Weights of a small mixture-of-experts language model, trained from scratch on English Wikipedia.
Size: 8 layers, width 320, vocabulary 32768.
Below are experts of layer 4 (counted from 0) of a mixture-of-experts language model. Rows are named router (the router's row for the expert), gate (a neuron's input weights, with its number), up (a neuron's input weights, with its number) and show model dimensions 0-79. Each number is 128 + 24 x the weight over its row's rms, rounded and kept within 0 to 255. Numbers have three digits each.
After each expert's rows: "gets" lists some tokens that make up at least twice as much of what it gets as of all text. This comes from a sample of Wikipedia text that the model never trained on. Tokens count by the router's weight.

# expert 23
router:111121147135118099153166152136178096124121182126126133166150084156147124150123101155132106162091107143151170154159095166103147136135133122137154120097135123148103095138154106115142117114130159149126128147127113138172113083126161098120110121
gate0:140099088172162115124124108168107150107128126124118136119125171094116160089144118111167136102142152155146118104141100085164139134122140118158126093151098102128090148135132120111115136128167182131134121122173139097125150122139213129154119077
up0:110160135119140129107131122140114139132129167167143132148123140095112136129106088130128148156124160133175110153178064114146132131120118157104117113123103093108124160163129178109102103126134118105096127134105112139137133148151171096061093105
gate1:119199124151128124147114146130126167130125145123154143138153100114123173118110104110127132154117117164128161164126070144098145135179152134109082133131139165113168113137138152119126112137087107156098134137121143131105156138164166122150092114
up1:126129126088123131109108156139083146124183144148104076135126148136150146123116129101176152163156115117129070145125168133114130100100123083129128149156140083126153174113112145113143069065193137185152131129121082139165157145078085171165144148
gets: "ing", " In", "In", " of", " in", "On"

# expert 63
router:177140073128092137147103157114143151178159141126092185119114174131152111099131148096136091114142150083168105169154109151077169175130135125147129127106113135147137167142109117115157136103073128143125112116120151146179127104108141152147097099
gate0:155120148095139102083101172128158128130160151160127121138126171149139141172128144101114100139149153114110098154127144151133161154144131117148151148126150148141106138136133106124138136122123123117134160164140097113135148094140138110115115088
up0:135122114122124160098078131114176117178122087110138134080143149118177097105159132119136158149150075114127091126155174137147122145121147092139138119140130159160105115106116130138099139098139155131128132150172124102142161121131142132123104121
gate1:138154115182128168087163170139135123125097101107077156184130166130138099200160127120146123097109136117132114137115142111083118147142131142135124105089121164138139158157114130137153104147156112094159126116096169105165136124119135153110138115
up1:148073066132113124125092089114087122101130119143139100093138130115076133091099125105106128119130132108117151126105162148122095129162130126096097057130111115136144114094118115154119116085133102150128131159084102146133167117135077137103141110
gets: " and", " to", " on", " or", " &", " would"

# expert 45
router:159117146115120115129125153120137132142174159099146159123138126123113125130121123132137138137137105136132136137103142106124176164128151121164127130081084062163174126136130121118143177144097121138142132134082133124116146129106140144156128101
gate0:158142155110142110134139144128121121147142119110129108131107133094100111112108134142106122122095107163132132179127125106105078153150119113129100143127157126171139133128119132109121132141125125134142129159165071124155090139099126132068151087
up0:164118134066114147148136136140136096115145104113077143112147127154158134135112115137099128115141139155105134124132128125167137145114121094100122133150119139102125104099104125183121140105158143132160159123123149143138135122199166128147139121
gate1:085163120109142099110121103121107117161129131165120121133140146138148149143101113127154135125129111110143114131069081148135136119139138143124115122163127126165162147135156143154112141116122145132147132094107156106096084077159130120165148110
up1:103149128125140103156143142167093129107133121159121130075136137152163108144110135085105146139134126131128087163128100140109158137121154169133135132137140147151129112126167097105146187139145177156128105147074147145104065091095143100147156116
gets: "5", "6", "3", "7", "4", "8"

# expert 76
router:138097117153152108108111144125133114144118106158091152118129115127162099126099128110130127149099121139112100135136111139079149157128146080151104131086088138153149121090097162092154135153131108113134080139122126145127101145145124086152127068
gate0:144158132111101116171131139135132135138114103121080093137169108138137131111110128102142146152147114110142162130143113137131122120113138169165143112095119112126133121118121108111093135135159098098098178194134156185132086138116138129148141112
up0:160135101131153112186138145145132133154109145166107156111151114127130109108131144106174124132134125136130173097181121127113132101153138168120138134111124106129127138138127156086099118125149174091099156177149141160150092136157134143119111110
gate1:153109124124120134116127111157136133134090103107158158166172128127125175110131146103157112144121134146137149161127131140094100139110150124141105126111119166139185104126140138100111148121139082114113090101123088149102130139109132137141138102
up1:142130126137140100146123132136159166184119119145155132116146099096105120100146104143144140160121117150127153114130136133147137161110161096118135122143150129114101133147147179132202122167116103147144109145138137154134123172138074120114147091
gets: " the", " |", " The", ";", "The", "|"

# expert 59
router:165109094125083104122134164151126127123134111095108110125097120138172148106141115132169143149123104123116141115151105160079120145100159112146135143113097089161143119128158151112181124108143143127149102161141118143156101116148169140106115116
gate0:129140143110106135097091138138105134088124150117108127129094102107170124139189120095117138106143099144074109121106117145124143180114131119155160098089108118157107138142134174127146093135114137141162144109141131132148102168139180149100107136
up0:151090158106181157138150111133108137124135129098098126158148151140125150104091143159137154101079144100099146153102111106115109091135143125096120170147133154115112153141115093145128156123118148132138135148103190096113156075147117120112121114
gate1:166112143147146171093168096138153123145129126141094132115130131180161141110134100136104129103119093119088122085112121153168101150103141143146147097136131166091132131074117147134118148121148121124123109143148081136095098118116130156127126119
up1:134121133143083146119163120175157087150158105162123134140087114173153143114138132166107151118067086140108139095124089162154122128103141116135141110137081117085168134076146169144181127167103139095162090138160119186093111099133143136101157125
gets: "9", "0", "1", "8", "2", "7"

# expert 66
router:152124111098113108126124164155154106138137160076113130120138116148145140129152104138109101131115138157122151115174135115076133145112112131122135159104101108173163110107127151149118127118110113165115139144101158105143137110100139144161073145
gate0:138163132119103109140128185158144105130159126120154126111086135137124124108085158133124145109136122202153120091149137084085138139125144116135092127139142132135156133085144180121120128099079127146091154131156133104108091108105097153130090133
up0:138129111107164119121090150126104116121124103078149091122157110127090123131171125155093127149147141120170133125165082153124086160116173128105143138103180150152126150127137123125082146157136127151088156106122143137118143097161108145188137141
gate1:142123129143111125120124134115085127148175118111057115113149092127177121124153135110175133141144162145129108141060128129119138141108079134132131133135153111128174151134129123120140133088120158135122088164125131126149135159117135106094105143
up1:148144115128087084144112168097158125167113120144140093144124115159124088100107150091125185131130085113120122112096148120128136158099137079098149132081103145094066122123140124118138094145082141146114133158119105135078101111171155114157106132
gets: "9", "==", "===", "See", "==\n", "History"

# expert 7
router:131133138187078101122111108145136136116153128107151116109116126105146088124138101122120116106101137112154141156096155155101138153130160079142116139118128109189166132157139144144132124107146113132132089132109144110133141121117119145128163101
gate1:120073147143170136157113108185155155138100108144125137132090135115141085123107100120082142136100086134148148124127150112104167138150100107152128128129134167128158117095134105132136147086087145127075089115141104154172137142132116161160105124
up1:165144124128143102154150157145184100073131121128185114125106123154139148103137161145132140168109095145129115102149162117087109147106114094080133152095121153129146089099175139136134136081101115160118124132146114148149144113149132083100122159
gate2:130108123133095152160142084140136120134128143110134141102086115150130116120116159112117136138142133134138185144159144139102094124128159124151082142138072141148133081127198117092116113157167136160144139130112125146147123187137119108114139133
up2:106117114126140126124137137100142146127087124083100093137123167137153141130094109162120139111108139144145102127125139125146136128169107155108175096138144110106112160097108101171140102103094155094150099135126119110139102119091120122126140115
gets: " |", "|", ";", "′", " /", "°"

# expert 35
router:124132145134138106147110104159179132115158147120118157132122126146113101127116125152125147139144143113095114125156116151108151164114126115149126147083127097167129140147127153141184175124126139105111094104130162115117149141101138107092107118
gate0:154111130120098122095133120126147125155095115137125101173147139080118126089133143152133099097098112134066125166129096099079139126135115142108147105116136113097144151136128132151144137120131094144096109124101121121123117132133117066101113106
up0:076130122161123116125133148102132116139152102145125083119159137145125140145117160150135138126150126143153169132123122125088161104131108106131138124138168121123138110160107109149125095133130122150123117131117132132156077138098085125116132138
gate1:154122162164146089173097099108121139156169137153111128102102130149126118099126168107092117125121131119152143126121145127104146109162164130146148106150084124153145148109133143136097092117168062100152117122054117181108131145128133119108147129
up1:126187177154125140161101127121126132111133100139128125125092089156117107089159151192095106145122126137195137147110140123113095101152158083113096137092114155129182126126103173126088131156124123123145145156129097128091113114132119162127167105
gets: " a", " by", " in", " on", " to", " known"

# expert 50
router:132148125139141139114079112136168112127118129113127171120121132133117096138092084151100094127106095101168128137102137157083137129113201131143078132100138099192125113079132135101135123141130126145132125124150165123111144097159128147154099148
gate0:143126165109096080150137126108131096133098149124145107120091132090142115121080135131100126148096044121115126147164110174145109141098155096149144123097128094113127148123150156135137113098145144124142173144159123114142133114122131117165114143
up0:158158097143152138100126137138143181129136077119111140129157087161156117127197120130164130137150135142140123116101135110113159140174107171120136120178131137125102083108149070126105155130156118115130135153124138153102122095135124137102121118
gate1:182149136135152122123176158102153127120133130158118129148167135121108154127148102077124116141122139135109118137118170147137106067085147144103148077117145143155170092139099120118138075115100089178154104110119166092104108165138119160106138144
up1:092141125101153143100113119148157108113168146146154104157132124128123135121139138137122154128112124076115120144123122153138126135096144155105147111126137112108123121127153156153128110121094080124101125124115144127135166147146131119078178113
gets: " in", " of", " for", " on", " by", " with"

# expert 33
router:129147087133127107112120119101178130166118107111118168145115129142138103116112123127140163136135105143137153141127122139105145126102096165130103147146088080165108088142137130109164117114122140123153125164160176135119119103108113120112146076
gate1:157167133086122074084122114127126133086101125154159122159087124176154142133164102134108151108104127164156106131154132132134160140142117163170108095060129140124136114133112144119160132085153101091165094141119113149113123117122090121146166111
up1:134138155125114115139131097081131153155141110126131153110152113121093131115119103143132114195144113111109184140124140172140103120189127115116143103138093127140154125138168117079145138141128134145132095147130128099112157144152101097126120167
gate2:118075110157129097140143134102167116110126130132148139099134119140164123132135134142146164122087095147061118173133122166140130156124125156159109160109141081114167147100073109152105156075155130164127122140138154153140123162145112163092119117
up2:162147171116127140165119114171126124111151105113124121119138134149153160125122109107092153139126123119179150080102115104132109110120149124156163149132107161112109112149146141118144087169099112117118131152125098102081150118120121096153107115
gets: "\n", " |\n", ".\n\n", ")\n", "\n\n", ".\n"

# expert 11
router:154124111150123112107125144137157104108126115070148153126130075130140113106115112141086142093141115111106154126111144142099118139081131121138128164095128109180160112059113109125121173110104121158132087110136130160113133141146139124102097093
gate0:095145139145111116149092133098132133088079126111095172124099093139147151097138132114110149121121122141157137140135110158134079108097133146122136116093119132192114150078145119134132155128100143127172112123088175170093133129173126136111108128
up0:143145154133120135134134134134160075126155108059107149141117107124154109122119136122124139127095143095103140124133135167164121111123087101151110151129120153173171122086129093146131150142155145137132118114124142145099132110176127164120161116
gate1:106113111123125156121142149127175097130122151113141135095081150190122134137133131120136116088106111100063093163158131131126101118089164149149144134127075133157101103126106087115137104123114127128133131156108158116127162121096135150148150145
up1:126173158038130092097141130128160124158136097164147119100069108150127149132134154157119132157117147166131115131150116139147114153123117113117144139108100129126147104045112109135133105137133167092172145163115145132095125112101140140134138127
gets: " a", " in", " the", " out", " up", " on"

# expert 3
router:157140135120092074127113173118146112110135126089145190127110124166111121161142132138148115134130153126118121147163087132101153130104116102149104182102116079174124136107104132101130145129107110149114130108122137135096158075145159150132131116
gate0:145170137138105123149136101097171136148122129111114136153150125142124133164074153205100126127180113113139111148095137158132134155129169108102112125171144078138070140137117069141134089116135120194140118127152088118133143166141122124122094129
up0:143194118153156073137127095110090123119151131100141117117135125106117113105132171105103102126141112124127118144104065133148114145134098159116114112167132109119120127129160097111153105099176087134124072134089083122087163130148108098127102114
gate1:133113127119113120117137139109122123153093150128132064094140131124158135136094130150135128142122095114150138105106116144139109190165158147105135090116173123158122128122132155134125145129146139144151124140158165133131160144117167103158126114
up1:138095116109151159125136135137072165151131119161079148142173099129166141141110112152127146112116128117157122090174118139106152112157134129129141134150153131117130139119099121153109140145146113086133122136130095139123168139133123120127065121
gets: " ", "2", "1", "3", "9", "5"

# expert 51
router:158122097126112162106064144129100142119130111126109182115115156124117096109099089141147106120102122092163142144140106161088146129158132111172104170116108140158118146109120130128138128118126094131117127125160149158135127154157146149147149120
gate1:136102146136117126116162167160146133141132050132082128138146130095125154110149134122139119175139134150107138132098120078154150138123101151085121135113098108095149118108099115088133141121118108133070113088099116134150119144109142091140119104
up1:132098142124136143143160160152127120113075120112089157131085123164161138104143125134155133145105169126107133164175116098138184108162147153119102138154122096139108166130088170120137144135105071118169122120135139149143125138078129146149147136
gate2:114105122156090151133086076112117124141109125110132155158191136118114136117178043118124108098124128145135136125117131140127124077102131135152098156072142158171119140116140115125129124103118135095131110150117159132114115118125136140113157125
up2:153106150124110155103144133130141119126155110129121108109124160139138160133100156117111142156132124177094132161122149118157134180130147160135155110127131105109128120133121145138122111137102139127105089137108129140126110161131118137136144120
gets: ",", " to", " and", " in", "),", ":"

# expert 58
router:124107102147156077145119149119122133144128120134140124155142117109146132144133104162098097120105116135153089129097127142104131159161154096138127168101125098166160126125113159079134138090138121154165077127138124123124134091103121090149131131
gate0:128159191135134161123129147104094096141149126157128107109129086094158119130148130157112115127112082136102060142098114131101141152172128082125096157162117152186157109137118103140123143161117120146126142082132102180140163107147109133083173103
up0:112136133130153162139076124105109093167172111136115084109115089113161129093142104147132145136122118127111117165112106146119122133130115116107161148147162173149201105120127104137091152160147146148144132113140102175133167115191132150093179157
gate1:143092094118107136144103150091067115115152151118105135106094148134147145168118127113153082121178113090137166147135136084113128094146114089167159135161095115127127069154156152142142129137154139121155131128116189146121119130143114120148081143
up1:158119098131119109140144097149092101125155148147111144109113102151142142194147130119102140128076130093120138116132132086123100158141129119121159142143068099094119117126153131132100132149118167107119100121168156103133151122132111157123104098
gets: "5", "7", "4", "8", "6", "3"

# expert 19
router:124141125131134100098140136131138129126086145102114144125130135120149121179114143129095123130135124159129131127159123159108120141154144160116118167111104118165135101128160150108149115123124105120169144160099120136130119106146101111116138113
gate0:108180135121131086161135167117116101151155140105125132145075110172127117166151122113137047086099122124136117128093067167092106132099111137102142126112107133149139132088126147123156098164146167117158140145139101088139089137151085116160140152
up0:155085118112125142114108052125133148118134133140132120143148150122134097089109138104151165140134135130112111158138174070149149119144179135171116122132143139131118104152109086113096130083140080134097087130149151164124144094108153147112123120
gate1:132173108151097145112126117116121141145092097093086112130125114083155140137102172134114135168123106116158108115199127139078131157133139177106108140115124108097133130086151085145104102145135129189145113139107146152142156133146111142119106099
up1:140164136140111108097112150137118154133083092140141110149134120090188122130140175148117130148104106098096116145148151122101134191139151164107120131145093107132134117085141104132119126163086149181109120144127130128124162154140077104101102142
gets: "0", "9", "5", " million", " well", " water"

# expert 60
router:169132155147116129175139146122143134121151111122136127126106166143133147141134089093100069143097127127155108155150127189119142128129165140160091171097118111128104138152145150150167161131088119112163097134113127136154108145147119160122124084
gate0:131134115117164132129094146114119114181169101111115146110116118085111083130134111099124167135130123113142103104145134132119145097116146120151136108117153107153087125125116125136136120130150186141147171106166094127093136145100191131094112099
up0:141140159093123119117144085121139096163137131131121080121135116083120162139129168138115140161126151113119119129140126157132083155130157102112151181133117120140124133150118096106173136132142102106146152157105128104112111120101166135106112130
gate1:141142124147124112166125201155123128126151102121097111125108154139163131137104120136115124124112107141163098171095058107121177128117116128139135118130120119108098142137106125115137119133119100156132135111146131138123084177126118095068108071
up1:146096154108119139107142095082145101145105133137126136128130127124137131121126160117136119143154122101096121120141117155131110105117107137110130150135124113141133138116162147182116150125084147095085140164113127160117139113127144182165122201
gets: " a", " of", " The", " American", " New", " United"

# expert 20
router:118151129141116109115104139121145119152120127139152150132137132112109095097085119161159100135100117137134172138165101153086136120161110128141121161135115118171137104147126114115115134094139075160132115128093148081138119078132169144132152101
gate0:145129125111186078141107109139139152139137176129154098107116143108085083144136109156164124155122123117106142103165162142094128185146131164125092077135122123166102130108133152118125114141129135158171111126162110133129141104124088146094109134
up0:124139135130170153134144120146123142177177158139160111135110137112110146141105130133159139137165109117138120128148161154100118169168128150101132107084106121122113163177153129098132116097070161126121139131134125139177102125166110117136105135
gate1:148131138127100153108126092101148089152130141147149141127128149113077155093110128160098093102114124100111117149132143129129132158151091121138157172119147104152133138101100072084121113111137094132157132168100130155128125169133127137147166146
up1:158082167114110163096142142114098157131151115131125131125137071100095120151129113133074117112123081118122119100139129134121132105141133118151134123083164124110119149101129092111109101166240106143134152146116155100134176135135116133108122128
gets: " to", " a", " has", " not", " had", " have"

# expert 77
router:118127129130123108122128114114142154178129125146101119110136132185096145157154127111190136129122113072144124124135159138126144159103104118142122161124112095192133092123153156137133126087098131137130093140085154122114141115157169119121091088
gate0:106100097159116123126154110137114105163143094097143166141129118086109133125092130128123148133178102099142117104129151144080073144112147148133126107120131107191113111131124149142115147120129116131117117075098123143081126109202153116116119118
up0:137147152116098117142123158100154188167106133095140139096127139125127115135149099118102145138138169128135126153138093133118160114098145103157116155104157119104139144139157120094118104110153152118085138115125147159146129144117121118113146143
gate1:128124134148124147161120082117125133168154140158064155167103123130164115149116155120175099152095094127122124108101117121119122124137093078115146139154126105144193124114172118110153169181138085146140106131149155119062144146080109128138139102
up1:113138165141113153165125095148157109100123133123121129161095113115120112148106144129137111087105133185128132176116159109101152147130131123136143126136137111129140132140132182105117131139104145175148157141139136138121159154145123121128081106
gets: " was", " is", " from", " were", " are", " be"

# expert 25
router:159125094117141104131109175144135106121116110081142117094141125149114153119130147102143112108123143145122139146168098162139117196118103137150124132132143105170146117148140102159156117150086179172102133138101139133126125102123135138120099113
gate0:140109099164115151153106167156107124113099099067151099100134177137095109110115134120113130175128123133143089158120104152150138166142073154135070142110160112153134146156140124163116094177112165141122099179118149093114084145121145143105144126
up0:150128126098129108094152146140136070096159164178132106124100115133128157135161094113148139205182098129101147084127096140123114115112151164150124120149105105113128098113118141154101113143142136099156152126097098095135118176133135123147103157
gate1:155141099139139131120135129151101143095132197141111083152124206137139116141123148089110109112171133129147107136144125161162129124094116113139086147112105087155150101129162099155133116113063136151119128146145169104130123126138130116124112131
up1:098151147112113128154110079134118102136174163130157159119174164110119157144111114125160112067126093135095119177167138103128142130162130097126117123132087130079113156120138126177126106131135112136140130123132111101123145128116163106134157154
gets: "1", "2", "ac", "c", "ec", "ic"

# expert 10
router:168171142132132091105087179109126124140134125102109142095103131133131086111063122120150129118104119119145129145145070179080132148127158127145113152134113144118111094092121153114124154103113129126133075128137125126144093140124123120118108108
gate0:115132152180112097112113127108101136105136145121128136117150145112118110092055148158163115143079105102122160164134129128105147139134096110160118139133151128111123109146137130115099137106154079139108167165121143119111162099106121101156102136
up0:138139144121095139140059128108114134118118138120104098134165097160104097087154140144122082112080123152122096090133118120174138081069086103135077129094129132133137123111162116078135112120144142128149131092110116114129117154152146150110106129
gate1:143130116115178140091136122172091156164154113158148126113155130155118144101104125139171116120094115136152115161093147166132130125154172125124146118104140140116103143177122144100131112132123124154161076123166159154138142147106160128140145079
up1:093130086166106102163142092070114140120114123099147172132126043112133116122112147104137135141118119131160141093127138124126109130100095171110113162141121129110137133076160124101111125144112111092112149073154104103132096133143134140137100080
gets: " the", " a", " The", "'s", " his", "The"

# expert 1
router:147152113112157141126139133104132106122148110125098173096088140141132110158136119115098134156129118135167105119094107138100148152147182134141087146109103078175122080117159113127167120125111133130112115123103119147114118110155137108166109095
gate0:121158134132153095128104147162133070167142102136070140110122124133127138148119127120106120157153131139118091162117122108083117118145093111103133135123144105138184087121073114138171112149109157126155117134159110103127111088181146159123125169
up0:112147118125126089123120117147144146145150156098039186094114141094153130129126139147138141121113157108119136109075114108150106113124125118103127156141140083117122102126085127180137116074100145110171098119123099117138148132130125146165138139
gate1:114117160105113127160120094112125111091147131115099145126130127158156141123089100117141096146084131097113095140147153099080151119118106117093129176107130089135163145105082128158123140151119082144085112103106091094155153071092149173123124116
up1:109118133096112130143140141172104103135104140115155154098127134132110100095129140169067120143139175165140138118128140161114115134119091112131112154102112114076105158160141135107115148152164124147148145116155118161103098143152131118111100132
gets: " of", " the", " in", " for", " a", " from"

# expert 49
router:145137099118104113089088138154140105112151103108117149124079109147110146136145109153113142167111055087123116145097111161096149146126167092169136167087133109130151133148128131123165135130151112138154115220107099121112109112130142099148139086
gate1:129139128109111144121150126131106109119131139132099109152132093112111136131179139114120129167090090124130161134113132149144090074130102146102114137113147086143122116113109159115169097105131148149143156142090105127179133108093179064130095105
up1:151132123135106132133100152132104107104108115111133150073149149175158150118121143123133111126150149124133119115131112121141145131090121135123093147134109145104130170116163076089077150152109130123118141142126117122127120119113079162121145153
gate2:165173179152107138128136136092122109154133121092082178111136117136114171149102132135157126197108103130098120118117125169159076098117160128173117122138124110174151095130135114133121167190130155160140112177129127148152134114142112129105132116
up2:111091118117114128107108129198123125113139139134153105118147143120152115118131134097118123090121161092095143136144097103149166144120126139068141166132130128095125147150097132123140110111146118129142134072134127112102118130111126161116135137
gets: "\n", "-", " by", "°", "″N", " Location"

# expert 30
router:140119114160136115145109135185127128104156129092133125120132099119132150102150102108115101147098122149164134115166092195092098177121121097165090152112104082175138142135143152123149153110140122137139111168094129094118118109129118144141126112
gate0:122115102132128103119173150131154149135121111143090148111130146146109143167115123135140148114174087128145152104149129132171134119180130151144111128127150110129101180132148138128126137137106116163125072140097123107163150109146117157096138126
up0:161116076134135123128130132188139133152146114139120101143099173091143158133163144141114135108125104123115133087138135104069104111162124128136123109113120099185088096107095105142096151116095201124149126124135091153087093101138142124132137136
gate1:109119167113123146087107143132174105132168124136101128102106122110111104137129140144166137147092152127126098135119162151150090141070133059136134097127121093091132167141104121140135098106100127135134128132177152122089127118110109134134151106
up1:132128150119121154127130107136153101124136106146100137124107093169127096131142134125164105172144088125113096145139148117140080176132120035142137101112132095103131157134111102140147111108107132120163091134163116133101130148126124123171144122
gets: " ", " |", ".", "1", "–", "3"

# expert 21
router:125112094153149101127135174107140149125130128132128165151131139104100083103137115161082096120147117111121126135107123152118130158110173089175137165087134087181151113112105163113148177078101108131156127155091130161146115153115144094161099126
gate1:144135089123102096104109147094134144157152127083099137108143147164121110113154114172079110173092092147143142161157133131151164131101121140169110130097108067130143137133088185126157172118120154110104121143141116156103130152084117111149112135
up1:117125143138143158158148115135115113102133103152135109150111110093155125118112120080148142135149168100106101087098147136100142121126127123103134146168155182137142123146169098100130095115149130160150122139129179090157109119140158173105126089
gate2:170151096112128139107121154120127148103118122156131116123125123138109099148139099118114111113161093134138134191147129132120157160119148142127094140145113150170118151152136191134159085106159115147155140152130086171111131170108118130170142173
up2:156075134139158132134145099134097116135103153122096101129110097136143127126123145110136163175120099113109167106117113132160123152140124158116111179141132123097140133102113125175138090152105131096157126136106127101155060121146124153108148129
gets: "5", "4", "6", "3", "7", "8"

# expert 79
router:167127113105093124106123149156149150130092143096156102130137143141120134137123102119092153122103121128105094156166137165066126119094157094160170162128133101151119125126139110101135125115146148107123150139131103133135104142107107125096140123
gate0:125190096128106111119169155148170140167149143122123140138122136150127069161146100114121127085082105115161097134175141082119114161119120117171112158133134108140090176116122091137102140126115104123159123108103116088103144098126159100101162164
up0:118129142118163122136133136137107164101160077155103144146132145138115094136152124075127134185167112128141093142096132134126095111121124111103114080112100134156108135156154142153118083159153132124147118173135115104106087098122155113162147114
gate1:106151116159126121146118105164099122159104080172131115145111166090131115178121117109159092100098170157133131130119136166088127132106133150103102141144136122160123144153123142124116142158136133130112108116129125151123120102105141106106143140
up1:102112159141155113155108126153123125114103091132133135117128120117137128121167149115109127159116145111123114137140143137111077101130151198101105149103130101159163143154135083148161144142126164126140129064195137139110124169107141133133095133
gets: " as", "'s", " the", " his", " her", " its"

# expert 53
router:122139108137101123120134150113123089102145104092128133146124104115134115096161108132106124113101113096116134130137117157087122169142139136155125129148123098188137141141151128074155102112112135135134122150132139086099149129132103148130167087
gate0:109111142142113120078070117136144113147132149115079108107141173148097129089151128093163112151146148147117155123134131127100118130138128084166128158110121121166107130115144128135150138129119135121177108123146165109086154139115105157119147118
up0:109095103145182150105081115142118150155114182129110116131119116142088096136134103075154103113123119169138127155114117109124121091158130121125153112116143141136142173123141147134144121121132140149137120125114099114150083105122144163112172120
gate1:104124141162087139109103140133120151125161132116153101086132142100104108142135135070133099103134114096129106123131089114142163136139096071144118131143121113191125130129127109099166127127136117087102172116112138116120167160138147132098087133
up1:119127141110138125128167146105154103098118120119136149110153122124146139146110147146105120120166113122117103101098165106125144132065133116114119093114092120139122142122118135158086146090160117156122102142118154148151163123111087109174088100
gets: "–", ".", "/", "-", " /", "°"

# expert 22
router:094147124128115105150095147149125103117089151114111178141133110140125130126183085115148098097115155115134094107124143132116136143098105120122086172089078075175115138126150149131134107137088144102129084151141152142137134118149138149126163128
gate0:131095136178147094121143162124113176128116160122139109135159144160162108100136097144164113135125147144103144120110126122101117089164102175137146094126159084169138127135147162138135150155085142122121116116118115135108127144119121213110112123
up0:111117148137135120141139140111125166125103163106161108127213154162133118094145108119141100139144147129164148137115148115111144140173116139139136111116182058141131151146102105148149148165107135107136162117152127112106152121121120171106121120
gate1:094165121121125104132107153152202154127114165108139120141094145068136106098132131164136125093120120135137110143112137129124130098117117105128107117132147129153107129120134103109126107109133141110132118142132098114133102099096107137136117102
up1:128130077121168110115176112122122152148144092118116114136136157083104157145162143121105108124102120079104131087106128140127132132116106153125129121105131111110161151175148118181123165138120128155126159095107152182140145113163154143138090126
gets: "-", " |", "|", ":", ".", "="

# expert 17
router:131126130161119069130084140152162137130143100154108164145124106120153127131155093110139091115087151090141146113119104126088146158115172148142112121071094126162113123089128160150133111137116124102120098156152123117131140149180132146154128091
gate1:136162079117123116157128119139163112108121134135139114162138146134097155142155129134142159101115124136180117173128119140161136130156138134150163133144148158097114138143111125117132152117177137139121116096097093112133107120132132094134179136
up1:112090124129143135139110155118117120106090149112143120142106103173131108115126142143126144169125126129126116131142148127106118161176132086119109094121163095097125142096107102084137134133120128123150138145142139129151137163129100139093070120
gate2:113102105112156144168132145143123108132147123132139104115135116121156133134131080133104078109140139119111122166151077094120176153150134100134122113125073142134161158077097132129100136110123162150093144040169086143124111113123147126137169099
up2:138150168115093083105096125112124129105142146092146137143152178114101138089106165159155155135099148124137101103114153156130078153153141104153139131150139144140084116167162138127172118099142085105169146181092133136137145137094093118083136143
gets: " |", ";", ":", " –", " -", "\n"

# expert 5
router:135103115121165113116139146146184131161127093107109125145145137111104113122116120141166098100144151101134111141149108153093112124136130143176120156056100110186143113148171113138133154088085150132131088118139117106132138158124177116086098111
gate0:211184116093149114144137104172155146180080127151132089083058113118139103136114118121113126177138160142164163106100140142112112093105120142156117136128126137130140117128136148169131113083153100132172123128081070084132153141102141137123142096
up0:100076137136151139077108145120131132160103128123124102096072100116165152122151110130115137146137113153121142112132118162132127127130059105133121129166133119140163129110108150178116117117099104126116124115118131129121139173135138170128092110
gate1:072145123119141101126117118153127129104163134118101148093087111146125088104124145128156122165160102086152109146095138120137146136127141180161083089149138116154122112124145127114131131077167180088151106097143100115106170111100111121182159138
up1:144152136138110145077116143126142090139187146131129095151158125134148143150162151170140092144135120140100068158136156137180133123135120131119162124127093097139121113172127116095117116153136163136105115141115091160154045148100135103165139159
gets: " was", " a", " is", " first", " were", " be"

# expert 15
router:164091115102090093116142168116127121113183148090139171127112140153093123124128117127172132142107106148124123116110119115108146122118148093129106122094086085179153133113134112125161149131124133140148138174123131149125103128150158095121143105
gate0:099130142094115118155133138129115157128148088092106126136166091112132140107115133145169122092117109165130098152121155119082152122139159167111118092099141096121168123095081126124127131120111143120165116103137149121200103125118097142128131174
up0:123112137106122134123103155155103135072124098139120158109158111128138108105146147141133129107128080162145099100108125101085145144111110188120124102122136153114161145141113131145146138120091112105186143114127153133186142137113133175124128190
gate1:145140141146120120107176146130090056181149113110119115156137123124131137094153155172142107165105089160142122108140084135130164181096160107135108137121116137135127106160156145118090114162116113116114144113128143131142107101170118155132141108
up1:125140151130142118145101097140162185120111136153129146125114117156121142152098139044143144081135117103114134144144163138130107110153061154118112147116130154143115123145106082139156124128110144130153096162095137118138149112112132101147168146
gets: "9", "8", "0", "1", "7", "6"